Weights of a small mixture-of-experts language model, trained from scratch on English Wikipedia: a softmax router.
Below are experts of layer 2 (counted from 0) of a mixture-of-experts language model. Rows are named router (the router's row for the expert), gate (a neuron's input weights, with its number), up (a neuron's input weights, with its number) and show model dimensions 0-255. Each number is 128 + 24 x the weight over its row's rms, rounded and kept within 0 to 255. Numbers have three digits each.
Before each expert's rows: "gets" lists some tokens that make up at least twice as much of what it gets as of all text; "comes after" lists some tokens at least twice as common just before its tokens as in all text. This comes from a sample of Wikipedia text that the model never trained on. Tokens count by the router's weight.

# expert 20
gets: " the", "8", "2", " for", "4", " to"
comes after: " ", "201", "200", " in", "199", " of"
router:147126145084112147123123096124131137104079112171149085093117118156115101141138137123130126157149099131131152156134108143127132099126098179118091141111139101090120123109168148119155151161144171170139152131139171168146077140082140100109168115127176088138092103145148144100119144085106099125150133097114158158087152120135141153140129156125104126150134107126130151112094127141083123096147109128101170175123130145104134156119140118152153139130114169134082127164147152122087117138094094179126120103164106126142091139158139134096140118137133149128105131125127145117107091132135112148128122155092151159112126152120157118114152159161149156112174152148169135128122081101137108163132082156166122107133156164114153131141152127167127104161117154168156111138109125124097155088132177
gate0:170097118152114093122151091155145121097123164125153132095119154180143141086156094137117108129135139116123106144154101107105123129090122134108085163089130143068135136110151128143157188142119160148096120131173139133141114121159122139095118129140107104166111119107137179112131105131116087140107110157098122145110143130083107151156116156145087149184143110124119130155122127137179092113098106127094161144122108093126104130134145101117156190160133140141116101145107106156138102165166118163128118119111126131111124091156122135106122150141111140138152165101087186140130130145134130143135175162131141116122128153137161134165123134163107164154107118159114162123105063104113098152107113128150112095092139157137141116144147153131124121087135152144114105143147140109144109173126192
up0:093135136108117124099130125156070170116167157135129113099185104150157088135130130141133132145096113125109100158107137145124100100151117120128191109174130111127150151137114103130133096111157137144150130144136107144130130112107148143154138166123133117094124086129123119158121101144094161144121107191108088091111110129182131123126110130129126154154129103103137110110111101146119140136139087159149133129117112169127111147102091143139096124107156170137118130089169185139149096117157111133172102163162149111153108104134074094125103143115129125133143101094154139166135119090125135117131127135101110110129104151114135117130143149129148113165126091112126112150141129141122141125105147162105173117092095152109141129060093098122130137169078089134081106125123175124103071085137111
gate1:123124140139126144104141109116098129160109142084135099121142155159083111102131131128117105119137115153167102145092095073113149131089130104124127102124110119100099128142104086146118077132129167125087162148143117094067119132141073106127129107127118126107132104163090127104107127142091117123140134098135147109130144119108139142137145156151113142114099187105147144158083080134158093112131078124083109108153120132107144155087149151126123160125101149140152140099111136079182173151130088130133154138093126158119145155142105136128155133149136102098135132101178161126111110113138143179077112144145143104114125150123108117118177170171126137125146150119121147168102093124112144196165107112135104098107104149138097113147168141143136146127131133153143095121134138111106173130125141
up1:130127133105113117170092155104107136119159104126139132103128115094180106108182141170107143151150156164122123147168123101159116161126139103112130130166135109093103117142181153105135157105150145127125162115143126115117140103158111128083102097141132107165137111087091071083124103161096100134136141179154117131159149084159094149099102112117147098110092145075083171140103112155123147139146130145159143108119141131174125162111137121129110093113128129136129085117119139096173128149128159118131140102119133138095166183132103126125126139163158121084168102129112127153133122180144093158129138154194178118123160115145120107160123141101108108118116108097137142139167128108109135137114123085141107117146121150113133161106129093127140132159123130109155088123145139126129121141090111

# expert 23
gets: " and", "\n", " (", " but", "=", " \""
comes after: ",", " (", " |", " \"", ":", "-"
router:163126104097140102122103090128152130137117100182165083110131133146123119143149132126102089142153092130126099127104118129133116106127114160130112125087131104102108157087170135113167137156133167169129143158119131156165066113119109119114176159116166097139069120140149152100119147099117110111120112124118172127107171112132130172136143179161118132148102092114150152110099160140124113110134110133099153142088132144097145166123151121147164128137149138153099120153142134141143126099116139143098126101157107138145101137133128135108121122141128157134134144101129163121138086130107087136154108154134140152106128155147158153118155174161095161094182160143148124088123098118137109155107093149173108110142156174129144141126155088175101105166114154162151109154090133085113159121109153
gate1:168105148166125117114185147126128090157149140148074153090151095107107146133148089085143095095097113144079154142125125106178134145131152121124102109100121152134094136132125117159111143158115153096162144132099154138162127104136135145147130126116117141079085133126123136092154155130108177129110121124115127120109127116167138136136156095132183104110107115142104138139126128174151128124150180089140122114183118118135141114150107175112102132145096130128114112125175105130115095160101148134108124068133122100139128078079153121144131150171093110132130103155113075157138115117088121124172159103146115105115129092135105141124131126171128128105127131090151122140116111164126170110116134126132135145157129109098157132144135105137158094131097123123155151180100125094197126117114148
up1:094148100136114142109113155136139145078146158131147177125122137131092139172116162129101162124134074144135106103095133105198149136118141151164128100100170091126152107145123133109103143082116128140107132106126112092142136131133139172127131136102121105129128124112128089132111114133160161155130099151136144112139151103130112127127165157152121110148118119138082162072086160130133087150150101140100157130112135153113081126116114126157124116145156138120137101130079115103174130140117153119131125096157120118133115135099110178168109152082136148127114148119130145079087113143136133112137113131167139145119095106125107150059133123097123142126135102105127162157149132116134138112175116161168165188149157130088135118113073131104094137105109170095126141150123065150102148137112129
gate2:148123104093111100132139106159112089120116115139137124126142119113104143113122106112154153100136153100162156141086112107134106147131145142074091100123152131127061124115164185114109136175163121109154151135146119120149102107148111119150110121152155127186136149142129133136123114118144127103165123143092157137126091116112134128117114133139110125108119169166157154100152150110113101089090098136106108146108085100120178159128106147158113118131095111073103115108140097143081128091126128158082128134123114099155117130120152099135086128140149111137138103118121137148134169077075109113147111114119117153149132142167140144131141151142133145113165115165198134137100125135115132133101125135170185171146166106094145134124128142130096131134149161125185126157082119144155165157169131
up2:184100129120167069119119107126105087162118142154108134143141107157093126097189118146145165095113164129133126145108104115132114130126132131126121093109156129141095125088135098208088097143182132131111111186147127121141104154144144127108106143152105138178118123137127128110114157130135115090172166120089153119131118109126106132141103157132142152130143167131139140112165162163158093120120088160113080127150095126114155162108111146106135122133139131092124073142099116129124147152137157145115161134118109144164125166116148174109095152126139139167150129105132121155126134083099099123131082104123108147150131111155143148130131138174146116166126161114145154120099127142137112114161122129150139157183142133124130134164134112125117178150139156145166144119131131123179173171109126

# expert 30
gets: " ", " the", "\n", "12", " and", " |\n"
comes after: " |", " in", "|", ":", " In", "In"
router:145120151086111149131126095132125135102076111172146084098110116156125100143146141119130118159144096123138154154135115144125131096131095177115091139107142099092112129108163145114151150156136169166134150127136170164142078137080130099105165117130173090142097106160151152105106140087107104130151134093127165151087154124140140150140135158125109125148138117122141150107097124134078122092150112123097171176123139145104135156121145110157154151132118169136084121167152152121087113134088094184130111116162109125142091134158142128099136120139137153126117136122121144118117097127137114150128119154095147153105119149124158122113151158154142154102173165140172130120118081093135109159134085157167119112143153166112154123145151123165121126161107153164154108142113123118106148081132173
gate1:104084110094115157151112134108146103113114157131126104135158134146094160122113123150159138130146150103103146138129138108129122159140122128160153114138155139151137135173130094137133129129099116161128141099192171128083110142106197113156103105106175149129144106114137073124149158147161098155149109106092112132141123122161088166158133147153155119151148094116111127096129089104145093140130157137133120146154111127119100128144121135140130106183090152110103157166116140134125067144083101118131158159115146141142145129072118094109103103153102120140150128151113108072121150098088156126133112102101081118133153154115123123127106121161096166139130143109116057129114111136119157127141131125146154169158117141120154082141136117096159167140161094130096136099114106106125125100113165
up1:139125135125148148032083117123138116135128081123118174130143154116078132132128140132140129126113138129138117140152133137054145139125166123131073140185101104113074096092126123106084139132131116109161121135150150150096118155158160117092102102173133120119128091125169127145175138146146137137097160155140116102123174121153160147099098184127149161104096096119153149155137125095132144117155122120141103132139154120134109151132162154129116130174168104130137135140118095158114146112104123163103114099136116102113094133150147091094106133144147130113152101125112138120133127127130116136115140185119136143095123165117160156128166118108104158169125119134129137143096122129144112134118126060115163098165121117140140129092145163158105087106144121120150103161127165131156123152164111
gate2:115153125087120172134148149134097104105124147134085100110136140150133111104130123136129092129095149119099143135119113125171129116152124125144126117154116140095134173143127110167106144114127113164126125170115131186137097128100142119118139115154137148153090115140103125107174103104132133160176130091096163081126108111116151165123133159149117115131154124085127138126138091156173148113121121115158144166123124143136140093125113152120121103090142169087124086076132123094143159118123156126112157152086079082156133125141183132139156111095091136112123128124137151128084134103087102152156111135119112118099106165129126076134132146164129128119133150085144104101077109147131148099188087105093098089143127137107150129078093082132149103113128118103120113128091125101106149125108169
up2:145152128144118081155086126142128140136115066110158145122118173138170135112157135145083124142130144117103154078099157158134164158142153127189096140115139129143121146137108117105133115115135140128098144087125106118130128117130119163162130139114151097124127141101132124137152120128132144087105090134096115129117179151141139165123111132169121126096090089138138154139136163126123111126174114125130127107126100108155108093145088154156122113104102136097138126142198170065140075111101161104080092132158132133123168133139088103133089131151151115116119118152103160146184156099127105114097139132144146135127138160114132178134162142124098118181147119101124150150155125129157122137069110171122132170153113144106122136155124150130129172149140142145140113100096095121095097115117146

# expert 82
gets: " ", "–", " the", "0", "5", "3"
comes after: " |", " ", " (", ":", "201", "202"
router:148125138089111147130126096133127124110077117170144086102116124157114096143143143115138114155140095129156151156132111140124130091123097180121085144111135088092106131112166148110150151158137167167127149129141175166141080136072122101114165126128181092136097094157144152097109150088105105121150136092120163155085160119129139153149136155123107132145130108123145151112096127141083120098146110125099170175120129142097139153123137108160153154129124164132087113158148148123094117130084086175134113116158113122143090135153139136095148123137129143132130133115128146122121099131145110140127119156092147169114117144121154120114148158156139153105171156138175135126127083097138110159129088151162121106139157165103153123143152122165121122161111162167156115139109137121103150079134172
gate0:136147152136127150071144107118068129117169111122112089143183108154105114122117106123123096105108119162165124141117085142149115128114138115118142137125140122117120176074131115132111088093181109137164143124104155070114113143118136103134127086137115169138115118133106138128145196145120129155137115176154154151113097164128123099150139160113129092113089155137144132142144123141138148111137122109107127117132136110124157147138110098108143149115121101108105124141129130120081158132119122126073124143113120119136129144097168092147108124149134156110109118056175164152177144106120137109103132130123093146106117121114128108119130129143131123139160077175119117088144103133142140138127121099096106116101211116135092102146130174148142118163174150144134093112152103151175156146139163
up0:117130095124161111148123140163141122154139156144170149142085162102140181124114136055131124114192100112072165120079128097142108152160141133133124145137074119140127120146087075119120163142124104108163128133143141106141117073119146125142124107140122125132109137134105094146097098129129147155146115122101139103148123150108123145114098120115100131094105123137121106156144159119105119134149191129099117150175089130116104157137150192110140150102148126130138101137117128092137114152139108110170132112098170154107138103133106113118166133116136173141098143140098119132134172105096144156147110141097107145094141145137104148145143138095142122126129115087132084102158115114055146119124109118133132120137107139096100125124126133128099121184089127114144173151138120153098134119175182
gate1:152119133097125137140134120133118132113109087169145088110132176173078097139168124118117107143164089151135106116151158094107111122119115147125135116147129129066110160097113109178136105107163176148121157123136178122140104118115115113125162147145116109139098140103117109143132131064114088105145142078126130132124129148131118163152114173124150150131106126100130161131086149130098172163184107148147161155143140157146148138115146126127126088112151164136109117084133156103132149103121095141144128112134113127112086117150153146089161138152123110166127148122135157138116106138136158172113119132120143141127149151129154105109113183168094125166141108144117122115112082143114099147157085151115088133140138171140110116174144135167131146165131155153120131093106129125064108157116170
up1:151082152123124196166146134122131130119104087131174121084094131132090098130153144098096096132141098111154154107143148120098154123112136134126145160120110098125131137141103167166172111127129144101143158131142112169173129142145121145120144143149122092113156099107082123109098093112110113174109104116118116121132151112116109138117145128124099121144117086120145097118092121148108121180135110127115129113155198113108107148122192152140121116066122127102143119104097124093117126078119089112136109100119153095127141144193148139133170128123115100158117105158156093138168135130107165115120147128112194108130106184139144112131114147150137129100113121101110158156121140080125095157113114134099105092142150138118093111140136115105111132113113077160126118099121104127110088125134121

# expert 58
gets: " ", "2", " a", "1", "5", "3"
comes after: ",", "–", " in", "202", "200", "201"
router:149122148086105141126126099136122133114075106170142087095111116148121103143140140127128125157140095127141153153130112136122135096135096180117087144106136100089113139113159142110150150154141169166135150132143171164140077129076130102105170119126176088141095102156154153096111141086104106131157127088123160150084154123131136148150134154125102122157138116123140150109092130143080125093151106121099171174120136144105128156117142115165150152128124166137084119155144153128090111134089092178129117111164106131143089131155141136096145116135129149126126134115116142123114097131144112148119128158098151166109116150131158114112153156158142152114173160146167135125116083097142105159135086155167126118140156164108156125143154123165112117161112156162151114137112126117101151083133172
gate3:109115137096163156118137133124134101089171146121154083129077136077148162140142117134118113096132124173169106145128099107192140150099082131099152142162131163117103136132153081129130145129111126138128138107141117110149107130127111129094127110190133143109117102175096129105136162122146150117129105143125122079141187133155086099127126162160117144195140177124137104119141120138191088137116090113104158104076094123131138094135135117135133150087100134126139132130134150095110110147139141147118131146176193118096131137111127110115160096119140134144136157118117143139124114138114163147160141111131159169159132128138129147093090165141099157138109108139102169133125128134115118141151129141092181102124139153092154120118089122127098145108142141101096119159148146129099109166123140
up3:131142136130154068136136124151164122114106165118127107125085103100101113137131082149124125113103110128174155139129166133147147096107129123146130135147117123134112158153140093172147147110103144125172130124111150121101153117126116154156140102163112112152106148099095168120152064146120147105076111110050185128152150120126150129142123148123124144123136122150099124142163173156123108180129136102150145157109068147133132124111124140109131135070089119132120114107125100107151161139129112131142100160124131141147168093138139169148141144155095130142165131119166137141184117145132133140146094120151146146114127124108114111148082124133138111101139105127088174154142116091093143117121134132074139128113180131176116160122123154113139095156101131133134121040149121149120148149138130
gate4:143147110105136157119124149109117164111125128123105161162123122124114138076138128165101091094130078098134076129148145159129117116140134123115136126153132162112131136117108110093141117107125157114168109131158117151075143150174092136144118116131151113121105148132124131097127116126100143163148170124153158120091185154122131131115100130143077142124146141128122081164135149098132130096110095151092149120151130157151101098134142118119158143107117157199119152114120146108116135172135192183153125132112137138105093125119125126074126175117092125156132145120092105163139111115096110158159085155124148116130167123096132108116089141117119136100117129111110123112153111146167146105174131154108089093128100118119118099171168119127089105143136164114145165125114141112120145210112134
up4:151120159116137156163136135080132116085162081139163170113126160126143124117115141171141117122112137151096119134122150085179133153131108135132151122125182121110147091127140137113146135164139105119112127135095139080085123110101156154114142101122127121110105135134137134153131136102134163120166050143132173138184107119157133141103130150120102134100124145144114103134141078139118113169165111107117134102124102120129121134138104183128139086100156093126126151132124125139121156104152126084122121155136114128152143110095158081146077100139128142184132085117133120131150155128141118134147174104114126175125151142104087134122141145165144115157139117116121117086101120111142116132099131163069122152151095133159159146163157138144143168066149169099128140105115117139099079110130137

# expert 68
gets: " |\n", " and", "-", " ", ")\n", " on"
comes after: "\n", " |", ")\n", ".\n", " for", " won"
router:146127140087111142125120098132132137104076110169146088090107121151115108136141141117131118154143098129136156158137118137126127096131097179117092147105141099092110125109163140116153152157139167166132147130145172162140078137078125101104166119120174093140101095157152145100108147090097102120152129088122164151086152125131144152143140151134107126151135103125137148111095132139077119099148111120093170173119142145107128156117138109158149145127122169147087121157147150129083108127090093178134113116162117122142089136155143143099146118137131149130120132119122146124108093131144114150126125149088149170110127142122154116113146156157140155113172160143174127121110084091137111158121086148166120107136159162119157123141152126166121115161107164165153116137114123121102158071132172
gate0:131088143123132106150125144144184126116123137151119100119111144169113120100147146149183097115079139150137079117140095123151176146142107121136149136133122122121102096144125131132138096142107155131160100127159140144140109158170100115111144143094117119110131156167118087131099160115145118137172099169175148132100123156122143147138122135112115140094172147093103098152113133117155122121136121166141116150111124141141104150144199164156113144134109154152126111143151136125113118111146099117114114110144097129158099114104104112094137178146103113126121146111169155111161132100106127146105131147107151159155147113129126119076175155142133142159145148107126140188073089068175072139124130127121116098094128117109171103128144127168152135113194131136148124137118164083134136136108155
up0:116169141109158105134106096136132138121124106144070164121129147164161131100132122128136105151126107133060104112117126153174100082178131132153140179138125158114131139104142143068152117131156125133132129134143162167107148104117142113105108181144116153115099101173110087150136137117119114190125201121144124143150152100120121119131120106168152159153117145128179140125106077144140115121070161158130133155138120136147136145131125115123089140152118189139128135085129139099183112106108106149134139153143118117144139133134091094135115140148146133075139111125147144140131114106137116154101118138136102053116150116138143135113153136141140107110138132113139135152130117151109133110097135184154110093145098119123134119156096144148082139112143137146102111135128126169113175097082100
gate1:141106110126086143132156111143160158121177171142118145108163084116142117126115112102127139145108168099115135143132104148136136036148113129148124138157130095159104135096137106126143084152106120125135148083137161133118113117120182124110088111141146167152115139149135152141165139126140133141179131151132161129073144144134088081121119126100111152154158135142088151178119130073163137101133135095141123137131121097125120109116138149124130094162156160140106182129133177164122148117102119131178125137151116153122103121151141089143100139100093144116121199155127088147120122111157135182139127169137113114140139106120161154090132108149139150145115137139155111148082128178136099115147120113124143147098135127109127110158125159144153113095095136168149109128114129134148128174102118
up1:152095107087124114139186117093153152122121096120119093147164157137121108160126107115099113155146126121124173124091096112171128133132103134180125091104174092135114097149130172114168108136149125122158144151073139140153112150132074137126147107119136125083105115141159104078136114108177129088139113117143124145140163109113139115150143157100153161130121150135135111070152140109148134103097143129115139158145117146092144143141128147141131127130133109113122133150118157120113156118166130093149137122106142148076104131117158165125106107091118101147150123125090133175116127081111079099100120128171143142115125117134138112118141109118073128100148144176133106134087146114101184126118115157106132103156096112117116178102134120131153193124165134130165092107145112134137132128077122

# expert 107
gets: " ", "–", ",", "-", " |\n", " on"
comes after: "|", "\n", ")\n", ".\n", " August", " June"
router:146126151091114145126120094135123138106080110171142085099111118155122102143138140123128119155142096123143148158134109142118127098138094180122090138114133100091116133108158155104148149160137172170135148126138175165144078132080130100107170116124175092143095100156157149099113138086101100121152132092120158152084156118126146148145142150123099122149133115122135151117093124140080121094154113125096170176121132145102126155120143115156156143132116169131086114156149151123089113126080095181132121115161108129140092130154140134100140118133132150129116134119119145121113092130146112149124121155091151164114123151125155123117148156158145153111176156149171136119127083100135114158124082147167113112136159168112155126136154127165114124163110158167155108139117120121103158086133175
gate0:168113122088149142083151104117177126142139108147121131135117153123137084135153113128172153137148130143127132137124124151113106143132100125131086102159102135109142145077131141130104133102147149119117149086134139128148128128155131168154114134152139127157141106118131143126115113139176121114126100131145163133135141147104135099072170162129126144078157108154142175110130134135145148096185106152098143135101152124134155122141146126119117092122129120155100116128075138170093110110106132169111104135128121157128112133081089127123101166146048094115107132113136147133126085105117128118066116175130152142128111101147122163075115145168160140142134108175114126139108120140142133141160127074128121117164167101141122104164146135169061116147139094162102131150141070127135111108142163
up0:086120189175129116173132113111122082110109117141093101124127108146133097118113120124172098159111096151108124154141165140136126103065130139109117112187129116128142140094102137105140180129097145120099146150120143132125114117140101113100154174136123135106151117113134140119128144095111124171130125105119097105069147110154166111139124137142100152123145131135124156093116117131076092126139150151132135116129113131115110128159099138118158165137114137128124144137148110133114179079119153116151190126120064137088107142086122153155152145171133158145146173144090174128094079140181129143153130106104121154101104110118098080113112125082132138085099140121141102126144139122163113147152127140077127143125125127157127133104112078137159125138136139128110153115142143118071095124125117
gate1:118150131110133140129115115136172127144142097132140132150118091114158098161148119153105094142177158105104093160169146138144149120121190125104097162103166127081140107113131147136141135139134137166095101133105132162121097130119127152117120131148157107135104152156122126083150135119157098143146109148121126086100135128170089164136131158129183144135127156085127174134125140144141087097169107086159167164116141138097104158131160094141136120129160179118109139159132160089184135128102115169144119099137136117153112118155141169111129135139156100137082124139114121108152090147151118148143153110124173180114136064141111089138186124127095119113164151126154127119103118159167120148160082134134114129143148143145132123143093090162128154146147148151119136140138140123116126132086136
up1:147135115111153169096116114150094133163095116134174124120150146154102103109128168120151140100157142144132125137106096112091129127103165145132100142112118130113100146092129133142118117131167131139108117161104120160160118163092148107119127122128113155080121084148149158123116157107126110085163126141101106116122132129159205168140147116152118139113083171170186099084169137082117150112105090103148101161161101145137121109105124156091090108130091109096126114098133144143073119125090110154178156111121162134141139130130072164099113114148133146084124082130151126157137138134132170117103165122087145131115123149137131115128130123151136142122127112128112110131129127132140126136100124087163164098159163134120144121128090142162107139159173149168088118149110129120149157138127152

# expert 69
gets: " the", " The", " ", "1", " for", ";"
comes after: " |", " of", ".", " for", " by", " with"
router:147119137086108143125118096125126136102077111169143088090107119155118103143140134123128121155143095131143149158132116136118131096134096177112093149112140095093110141105162148104149146159137166167128150126145168168144081134081137105105167120121175092142099099152153150101113140088098103118148128091122166153086157120140140150144136155118112123150134109125132151107096131143078122097151102114095169172121132144101131153121145113158149146132126166139087119159149150134087114135087090180136115104156106126145090144162140130098148111146129147132116137119122147124110101129146111146129122163096149165113120147121156117115153154157145155108170163144175129125125085096135105159118088145164118108135159166109154119145154122165120109160114158163154110135113124120103156080131174
gate0:131133133087103135130144086116131131148120120185121096103128159151135100121156162130113112178157100132119152136141121125129146106122123175098121154104141116079102116097178141124133124153124172178138141142137181165157086139114144105115181135143167109131092113135152105097139145086131097121137142116093159145118147114133156153147133138118124147123128126132174167101086145128101144092126116151088148188149120140127142140143128165113151128139122151179084137166130132114149137117113114156137155119159102120104070153136146123112145140152150148117118112144151145125118083141130116125121107146130127109107107149147139131085158164166123151126177122133149138144124076102156130150147077147158101118156153166117167122123151104177121133144155144153159131160075141107101150105163174
up0:047168087126142121098172132126171125110156103091102131147132131134154108107111089144148102136106127151126129155169113094155076127121100175180124120143121118134145107166109108127101130116157099094121063093112161147111102123116153108138137137153156138135120136137086115150147166120103170139133138162113129135116124094138122115121095124122157137158156076155118124152108087090152125126148145114143159130152085102145150115108069128153100134183138136120142136143164135132123139094109134152162107127133117109174110141088115088147156108120090152166144136103139066120118118144096129093128130123121112106136107132093118153092166105144139136168111127140128138079115131180140165105117120124107152137137160147123186115126119093149117098099116137091118123118097133117135132127140129
gate1:139145130109179179168140106111141123148139135143171148120104123203126121140139084147120108140141112142149154096119211133152135077127129160105141163101144117115143133098136130114135138155131192156144132129138167117136120157122147140107176147125169090153146090136144105107088128081150077136117122143185179118117121137093089148103154126159109169174150138119136117154136105132139165105138130131118138133120117134118141143146108103150131133131083187113114141114140142126099118099140098139111123142122108135151096151150124154118168111185122168104132111135148124106147088094093136156139132169116137167103145155155154157110143146145112150123176125169087148148167092119135145108108099157128108141163100124130130130127124117137121094143119159147124113131078118141131142120127127
up1:105095148123155128123111095148116148135165099097145073146140116135141139140152116092120104155160146142147130145124106128121105130120114112154141151124111126140103093134113150160134106116119107149135138121138154096101130098154074133124119126091110126144129128172134086118143129117120114086117136175090144126120115161083119150149153102116155119138185132125145133113166113120095123100126142105148111091188144092132150123130130113121094150131108101144148152133156129127132108099135123108135114118121147155187102113146114048118077121123129128206106138113159090125144129084097145100141143114173110141149134138150143089113170084146136135095123094132165094111035129147156154120103144123175138184151138130122153124168142108127157123109115133140124099142113168165150129113127125

# expert 87
gets: "9", " |", "202", " ", ")\n", "11"
comes after: "–", " |", ")", " in", ":", "\""
router:150124146087115152126126095136128143112076115172142081093114119149118103141138136120132126159146097127135152158133112142123132094136096178121090132108141099090114130110162150107156149160135170165127145123141170169151079131076134101104166121122169091143099104160155152096112143087106102126152139097125163155088157126135142154149134154113104121148135111119142147109096127142078118091153113117098171173122136145104137154119143112153154153133123167130085124159150149126086109136085091177131118107158106121138090138155146134097147117142132156130122132119120142121114098129144113150129121152104149161114129148120156123117155157156147153115175158140171130129124082093137117158131084147163113115138162164114155130140156125163119128163112161162151109142113120121099157083130178
gate0:130152142106130138089186101135166117120141137118067155129148141131130117127165124088121170164107117152093141108100154074123109130096085163142138135089143155109123120165125116144136105132137147137148121143139117133099126119098127123165131124183079159148167094124143128079114154122129173139152110061122154118086125148143170114178157147155155125130141111141125127093140157147155118200157144111146125113122168135120141135082097106103144126122091158115101123140134123105146100160151124107122108141128143147154118139128110151122126151141111122131121132122111140119126105148150196124114107140145134144058096164119133107109164107112121091160136094144177132093143121128116153171098110115146163102120109148160118105114118128130147161140090091150084142113160150141118142135160135
up0:130135113099162127103101124151163133137120101157135103135141103154115117111108143113097129119113123104092192145134143166126084107166136156127139110142130107148083158116111142093106142144128106127154089092165127119126146080097120128105122076151151105153152132101095154089152146135083144121108113136134121085130132130118122112097073157101180143106140110153127129145095176108105167131065145124171141137116101099115156148155118166179113098125131109128131094110121107157100155118163158130158151134151123163123108148127165104123147145150151125122129119150121123143076167109117148142084139143154167157102146065171152086152085134137110138112123112118149161138119146146153132104082140134115167138116079119120151138096126090101102111123114148125105156106102128107139114122149123
gate1:123136131097125135121149088122125109136112129194126080113122143146102091132140131136144108164147103129144136159143133122132116097094103167094123151098138122068120140081143158137155143180169178159158159143153174179131094125097113112077162111118170098153120111137172099136141116080130088135132114116123134134081156112102124114138141155137130152127146131134116134114110118120101139102141101118101166146128140144115147154124138144152156117139142169134076131142142163128137123123139119173152125131198116149138078131131142118089154141133144147145110116125153135127125110135137113164129106124134130128119143128158179106089123163170117156138174134122159125119120059126126128168135080138129113123168134163122141138141155120204107142135164142155151089133102119091119131145139143
up1:119132133101073121145093131137080145112128134134180123154117075141130114134122123092102127122132146106157154123154085125133142131149104172139093096117139184130075130112158122118132096123092133139101157147157127149161092156110133125146100104097170106139144154108107148126134133104101114119094112133167132112101152186094074149125114183105092127171070159148166132085129102152166123154154135079140134152106097150131138080111123138151135176078161124118119093126114112149131143095138116149137123112138155073136144110155158136163101117154108128122155121110098148119125167139140092144143105090135152131102131109102127144129102126128126140135156112157152165164156106135134086138117112149089126141139148136155140160133104155138138127133121107130169154125160144156129087111105149

# expert 73
gets: " ", " is", "7", " a", ",", " an"
comes after: " |", ";", " as", " in", " May", "°N"
router:144123141086110149133127099130132135111075115171143084101115119156114099145143133129122123155143093133141148160132111140129126097132092181123092145116138110092106122112160148112150151156135168168129152124144172165146078133082127100104169114119176090138100102165162156102108135088104103129146129094126168148093158128127141152146132156126110121139142115118131154108098127142086118095150110124091171172117143145104133156121132110162155156130118167135083122163153150126080117118088087177137124111158108127138086131161146135096148120138131148134118131117118143129109097132140113146129130148096149156118126154126155117112143158151143149111175160138171133126128083097141106158121087144168114115135164165103156127139155123165115123164108155166158113146114120122100161081135173
gate0:152137120131107108156118115128119145137162179133113121092186120122130138111125155137146144105145129183180131098123099111138137131113100132155140092131174170101128097069134161099085106090081133161138146124127172134111094156103174147156119134161137152146146124169121141132158096110079109119169157125178148157122107115150085078129143109101117145105171147131124138148118128188147163129131139133084106167148132108137109140116133113119135091150131131126132101130106153115106125047098138138120074142115137125100094129106120145117106127120153123109133114155122108126175109149111130116098118120149158127147132088158130157095110100125130125155130142127091110175116110140196136134137119102097151139139109116154129139152129102141121158110130104117150083153133128097108112152093125
up0:099105166164096136164082118134166133097123127128115160147142153158099131110137096138141109155111131094103130137167106131053090136123144115152111147132135138126138132154100116163111128132171127108171120166136127086145122148163106109148137130148132103147114134195183123111146147115117115139103153123107109144091148146143125181172109172113119127106132108147133138093179114137120134126129158083153117108082145114101142151111149069106089140103108145122120111057131117123137139150120159142111148131141141106121147178073085130170151136138171125135163140157121142159088123134123145134116134116143084093147179090125162085131142166115127116122111143120191159138134127114099110137124135122137118120147108139151111153140098133153111120122137154161143141143157140153116109090124140
gate1:154118146082158138096130101158128122112099104183180075137113107121135092158179139125116129157148101109144125126126121137110134133114129160118111130107142111088135127104175103154150118138146184160129163145156173134144089150110133130119160113119153096144137102128136133115139107093158099107136100144189156149091139113137132129127117169167134112133117106098129179148119169130124137122139101127080155142140138157104148145138165154125158150116134153135065102156122130120130140141091122160113163122182097145120090139107129142112119146159104131133120122140143143125147078145138135172140099111147128141098123131130166112099141167152093149120181130153142160111141080124170095169127094140162129153192129147145125132140126108161137100154124149158166133137107100129096093125140155
up1:162138117095144130119150147135107112171106147150144133169157110096140100132104122152107188173155116090141117116140142114137154119129159122130119113148128148135104128135120109147091131116087116127111141124149141099111123062142123116143120114107132125117137107119150149141132053145123141087106113167182157092154158143095087124119113158112113118113111179115155174101139094096101142130154113152130120122142149142129104108114125141080120104139115124186147115120151130161114158158088132150134084107123146112135146138112148170105114154096107143095108122147087123105159097168145124144096077141161122106128118106151148148147154153126130160191129093148093156114165138130150146111093104159163133147149118123120086135103110111131176082093098148103158152122106152119146163102119138